config.toml
num_hidden_layers = 8
hidden_size = 96
n_experts = 128
experts_per_token = 4
d_expert = 64
d_shared_expert = 0
hidden_act = "squared_relu"
moe_layers = [2, 3, 4, 5, 6, 7]
router_score = "softmax"
normalize_top_k = false
routed_scale = 1.0
balance_loss = 0.00648
balance_bias = false
router_noise = 0.3
init_std_router = 0.0344
lr_router = 0.00275
num_attention_heads = 3
num_key_value_heads = 3
head_dim = 32
vocab_size = 16384
norm = "layernorm"
norm_place = "pre"
norm_eps = 1e-05
positions = "learned"
qk_norm = false
attn_scale = 0.177
tie_word_embeddings = false
parallel_block = false
init = "normal"
init_std_qkv = 0.0655
init_std_o = 0.0164
init_std_up = 0.0655
init_std_down = 0.00819
init_out_by_depth = true
optimizer = "muon_variant"
learning_rate = 0.00235
lr_mult_qkv = 0.4
lr_mult_down = 0.7
beta1 = 0.95
lr_head = 0.0107
max_grad_norm = 0.5
warmup_steps = 200
schedule = "wsd"
decay_fraction = 0.563
decay_shape = "pow"
final_lr_fraction = 0.0
batch_tokens = 65536
max_seq_len = 384
doc_mask = true
train_tokens = 506700000
max_steps = 7732
dataset = "wikipedia_en"
Below are experts of layer 3 (counted from 0) of a mixture-of-experts language model. Rows are named router (the router's row for the expert) and show model dimensions 0-95. Each number is 500 + 25 x the weight over its row's rms, rounded and kept within 0 to 999. Numbers have three digits each.
After each expert's rows: "comes after" lists some tokens at least twice as common just before its tokens as in all text. This comes from a sample of Wikipedia text that the model never trained on. Tokens count by the router's weight.

# expert 87
router:487553505484491500549493461539495484517481478502480476532482479459471504465475503490477510521489535486514509493503494496531499511541486466471464506510544568464510517520486517521478525490460455503528520526524510485510542510509469504478491462485506466533491544489507460521548490513495466480
comes after: " ", "\n", " Win", ")\n", "|", " Loss"

# expert 45
router:483521514500472509537524531515477488509476478456523526496523489520471489457476483539498506519498490537484461517496538521473569468468481517478488532486497521516500477515511498479486513542545524507512509534437520468515469511495484481527488445497506495526487463463490539495478497513508547481
comes after: "%", "0", "4", "5", "6", "8"

# expert 7
router:485499515487490459533492481503527496512542499504484454542542523478549503477492471515470489484499544540479509551467503470537494489490490506531510513485484452525516480506515443512522489501485552520469466496503500482504529477506487527509500468552462498524496477503501478465563486524496498507
comes after: " the", " The", " a", "The", " railway", " new"

# expert 114
router:534530469485475476476499465547497486529508508461525491518488499475561497531515483493508489524515502434489499551530482511542527486497467531523470507493533528488451484516527516520506495471520493516527449470477492520507528516534462503514497506519507492457525493503464473503494479516476473547
comes after: "–", ",", "-", ":", "/", "."

# expert 27
router:528526481460493471489496458525534490519518514520514478536486442512555493499496484486458543492485540484543491526520475494530518462487455520480502497507488494500468468531509489468518516502530495528494490499499525536481537501512506509506513539516458456512532547446529491526524492497470484488
comes after: "1", "2", "3", "4", "5", "."

# expert 8
router:477488525486480520504522497541473488518523514463509478517472509489456461466478494469512517499502534493455496464502492563520492509520521467493491513450491565516498473554459549510508472525481503489530477542510512479507524537480467483496513508512470492503498466476498518531462510513539503516
comes after: " |\n", " ", "\n", "|---|---|---|---|---|---|\n", " —", "|---|---|---|---|\n"

# expert 28
router:534526498528482526520459457477522469449504523484474519524488505475488520468508491493477502500493474457484504476525469468515502512516475471505468523501513563464503527538496508551531514504474469527529510459500493523506510493523539528467545458477495498508504542462516470530513485519507492532
comes after: " |", "-", ":", ";", "|", " /"

# expert 58
router:503526522499501499505479528550506515450516505518491513469522488482537499537483516481513482505547496511529520509502515458465462524429507527485521507478505495548463477473515492486539476464493512525518460449468526473537489478483461506497516466516514500508470461465527487530484496505493535514
comes after: " was", " is", " a", " were", " be", " are"

# expert 52
router:480490511477459486554511514527480494525528494473547489549488514507463458470499502476477529471496535497467492477493516498453516502523481477509457482491499533503466483480525493529520475510471513473496467555526515503515499520451470478506499512474498484552487469483499501509462490545508553522
comes after: " |\n", ")", "\"", "\n", "}", " —"

# expert 83
router:494496499523495524518483517516494455475534490485523509501502522502486517505466481512542485502515478501469547541501471486528522450502529512497494515458531467495472514498508503476542525507455464499486489450455477457520494478496536532538550526511492537560496527526526497506459501496513497532
comes after: " his", "'s", " f", " a", " their", " the"

# expert 30
router:475474465472494463493480467496496497512521492457529509521537490497546491488499461496511507492533519502518480536545502492531538484460497526535481508518470532547490455546527471501503518488530501527498470467495480487450449508491485497542493504542471497500518521494508535495534483473520533462
comes after: ".", "0", "5", "3", "4", "6"

# expert 24
router:532498488478503496488507527479536507528530492503488527511454466537515501462504508515485501491513461512529474516530498490507544493486474525496521503511435528556464466478501486476522473484533538502441515480480505530488481493522493501514519520515501520486502497466472560528539531444471490484
comes after: "0", "1", "9", "2", "8", "7"

# expert 85
router:498529514500481504488519538521516517544554475491508526495497465540514484489503504505500491477548497507531456510541494484507508486486486508535521475549437459510484479508477445469488455466510525519449492526512490536520509488497513475512487529521506520463507463477504506517546501463472528502
comes after: "9", "0", "8", "1", "7", "6"

# expert 78
router:520526523530474477525489511506513491493504488466507477535464501498454499461500504537502482511498478467500492478517492525502504514549456461521464502514536556524537495534484487526470516505483462522507500481474500478544542519530473531472483495527493507552499486458510480530535516480493465448
comes after: "|", " |", " No", "\n", "-", ")\n"

# expert 101
router:507531467476508535538523515513479518547476498461521481514498479509459524457523541541521477522500525473517488467544506503518463524521499501535467540558514508456498475467493488542521521473502469462513494505510517493469463501510513491462485508468512488460499508482485517464474496474469518507
comes after: "\n", "\n\n", ")\n", " Born", ".\n", " name"

# expert 112
router:452470530466466510461522477506513505466480447500509473466531530508548511470533472490557465521518509505533477512482520483525530511545482504487505536561505491510507509475499463495486486484535501519491481476508529534520463512502500535472502481485510514450504481476517509462519499490519532515
comes after: ",", " the", " and", " as", " in", " at"

# expert 80
router:536504539479543532514525518483445474523448520501517471496486490494451499473512487471514522534495511521531509450520483476515537529508526475535467508504508547508469464502540464484497474509531496485509536470527514506502482457508515467534485486482457490486517482514504466476457501486495519521
comes after: ".\n\n", "\n", " |\n\n", "\n\n", ".\n", ")\n"

# expert 107
router:489523484477477457483515482498511481547518536478540511557533499513538502511517486497435488481514536488492475495536482482524516503500501461524564488515471473492518494501477481461525487523520518508462525518513503543482504475500489461504441496502485519478529508494485478469520463527506508548
comes after: ",", " New", " in", " of", " United", " South"

# expert 11
router:495500478478499508506548533471464514540488491447514526551500488508489501531499543526477502530503510500506520515488476546511477496470525462525509496530480456482491525518462531485520462450502490489508491538508497511499517513482485460484460509498508545519518550502465493504443472530464513475
comes after: " |", "-", ",", " by", ":", "="

# expert 106
router:521521501499472467509452511516496503527515535487515554451451475486512473480514517491524480467481539494513505530544470457480523493512455544507479506524500508485513477482502464470506520474517505481498497513541465499509522539507545486465517500515483526448494528534533480548501506464480496499
comes after: "1", "9", "8", "2"

# expert 98
router:506511524469512507464484463534511489477485497515528534493465462477532507437464481510469526494490569498473527531495478509490550496525509527492485516504524539471484475492536526492489505496489476495541474464536483473480541483526485519469527493506508481465533499517514460520507486484480466535
comes after: "2", " ", "–", "1", "+", "−"

# expert 61
router:463489432451474473473523509448496473516498530520543496520533497522534497536534542528502475486487502505524514508515507530528451461485514500526507512464495472511510495489487544502525494481508479515514520447505478514478470506511458516455522510538538493515510531521490525463524511524505504504
comes after: ":", " –", "-", " -", ";", "op"

# expert 1
router:493500481553523513501515502457493470496495534469497523521504456521481459533501510528511517498476495507501532513509452504477455472520507529525499473450531469544504523542501535502519545475490486490465502553513504542474553514534461490487487496456487496466506494489489486533509485482525483513
comes after: " G", " S", " R", " N", " K", " J"

# expert 91
router:511526529478500468464497446539504502482465509467518483478500514473512499487496480467476513481500505510445531548504488546521538470473472535480484524464533546485486477523528523495522521477505504511502491540468475514469550527496489499508527494523507500481499514454540469534489471520510457504
comes after: " ", "–", " (", "1", " +", " −"

# expert 94
router:477500509569501519499518517511468539459535535494455465491494500472516499515498542507516477531497483473479497521558521469502437516464503502472526546478489516494478470474510496460485494544470495520474517472489514473470508509493510525480479509476496502446519521477482542493513515461509504513
comes after: " he", "==", " He", " was", "See", " and"

# expert 13
router:477472525496509508525477506466476489510463479486483486494500548514508490444472509466491501451513542509474504486488551485513555539498496479496493518476511569471507483513511488533555506543490529501526498489463511528509459539494498484501468507531480498535477495468481512507503456511511510458
comes after: "\n", ")\n", ";\n", " MPC", " Swing", " Total"

# expert 99
router:500510520537527511515516529549532495468524502476471519453478451459489492522488518504510500479509451468491545525520473476493453533439485469497527508497516472517481539483501480455529511510513515525471506482452519484550516470495478525517499508494491499520472466494511522479520458503507525507
comes after: " was", " and", " were", " he", " be", " also"

# expert 86
router:498484457498489509459497546493504473535505523495507530500486470531516503527525504517525499507524527553485505535539486497504542492488536469457542488530480487502542465519489525462486502530506524501485508530469470468482465441508472474544453479492506507481486522508491469471515475524471484530
comes after: " the", " New", " in", " United", " South", " of"

# expert 34
router:489494520486469509475499494525536521465538469506503475469534519465492486484488493500509471561530532506468478507470501481514559531494530526455512496492536468520521539520489478496522518448455486522458465458496502512507496526476489523516501503495515524513531496515511507540550498450479497510
comes after: " the", " a", " this", " same", " two", " first"

# expert 120
router:499526492482491470508512496456510485507544499486496526509473467506526511446500537517530463501487512501539487526537479477544533532501472525493485514502453568533492474516493501469482464488522524485486510465487503508522517508527485492481538530526501498464529483458495509547543523455479471497
comes after: "0", "2", "1", "9", "8", "6"

# expert 126
router:487494549522500512491542495536486476491532495512513509464518511484494520537475513526519456513533493504508489518490525477539509501529497475470480481461548460515529513480499478458495490480462473511501481463500436464478541514489495517487470507499499532527524442548543510491523466510525496520
comes after: " to", " in", " of", " for", " and", " on"

# expert 119
router:522479476454472487457495463519496494464464493549512501508446498524484510490495473511507552453479479464503510469545505538465508455517473505524490500481506531520549504523522517517510546507547496529485508440499500498519499533508491515492479512521514514536473517516510495455533500510510476497
comes after: " |", " ", ";", ":", " $", " Rating"

# expert 79
router:483533513540525497531525474438506554472475506529505484506476520487480491493493534456542502464510532456515499451538504489490449524524542488499496502474502548467473472455526489500509509520493513517516524450515494500506475521504544481476462540512503496474503473501516492491523516487500525502
comes after: "\n", "-", ")", "\n\n", " information", "°E"

# expert 55
router:499469516532515515528538475532513504514496489506445514490498527522503515454507483500486498517466485471493507510487538448518531526477529497477532476518493526506527470460534548458466453482521541466540511483447519498512540499503492473488513500451505477478477480502507485522452484499519503491
comes after: " of", " in", " for", " during", ".", " and"

# expert 19
router:468515495474453531470526518516477477516546490498537507545518526490517482479496493507482496525519523482510506531443509532526522501471492464535499493496519439484461497525490491488513466459473503517492476475500498520488547482466493445480460544513516510521548514519483478489497500534485474532
comes after: " the", ".", ",", "-", " The", " and"

# expert 90
router:526529542487491530494482468530518486524482503455482509466518529530464519450503477515469528533498468498456493473501491537508543507473470524536462520503506533547480485528503475511519527458553498507472509539462501523471487474533477508545502489493517500488510485470470481494506470489477514485
comes after: " |", "0", ";", "5", "3", "4"

# expert 89
router:473511534476483543499480525502502479521521502546494481494546483504516491472508454491444474449497496467495496512477517512498478539485514525446479537477534491506469530528477469468492501508466505546481506527493512468532490531494495504476553531447489481508477515531517548485511496481487501522
comes after: " on", " in", "In", "On", " In", " On"

# expert 82
router:478491506474475519488494477473491480521487518473540539533504525488491484473495496490472490512532476482500549544489510506527526512472480492529523476464486492506500484534510554486496505503514493535538557514509516505514489490524459463461460522523475494472536453428485468492529506511532472511
comes after: " |", " the", "|", ":", "-", " of"

# expert 73
router:499487528496486521496502488537448480485531515480515529504496496485540533508507526518531502481534441517537546559495479495497510493501498497529532465492473464529515467495469550496502511532488531522515503491518480452518488428503450515518500507509515470520512468492522469471531500517499531503
comes after: " of", " the", " and", " for", " with", " on"

# expert 69
router:479479487496498558518474498512466506432508466460472492511513492448495504550503524524495512546458484503535491524491509509501484508497492517459502453491542498492443451507499525472504532451509504481515510546475505472542494507498508498493520507494518482519503504542514471513498545460508503493
comes after: ".", ".\n\n", ",", " due", "==\n", " However"

# expert 77
router:471486460497470517532506467505529497528450500536533480515466523480511507451512506476508527461475507478529497464506530542506525506512456483517472459468495541473518501476535534493509486510480546505474515484505506490503465470493505506502466517525524493553495487496476503498554521511455477542
comes after: "-", "\n", ";\n", " Class", " Release", " code"

# expert 111
router:513504547465488496464491472552522527501506516516542525478466485493553482467523467475520489442490513505512515539476479516523531484491481497515511512473462526551471464520515497497540517485522491547525493468458498479463454498483499515509497494523481493524517461514525524481538502497468506499
comes after: "0", "1", "2", "5", "3", "4"

# expert 115
router:531474521484489529477471508530482505510528484501513531465478481482522488510492513497507501480487523504511498490519464438466528530506485490470453510540535511464509474517537497477490488479471538507540485491533436489498528480522550490530536504488465527459537498547527473509503467514482476489
comes after: " ", "1", "2", " in", " In", "In"

# expert 64
router:473509541483485499448504492517540498498530506513494517501527529501510512448493508500473459483521509524457509524510502474539517539501500489461538504446513474500515532515504497456513447499514476477449474515440504501517540498477493484522495515465492524516527500467479499551528526499489493547
comes after: " the", " first", " a", " second", "th", " his"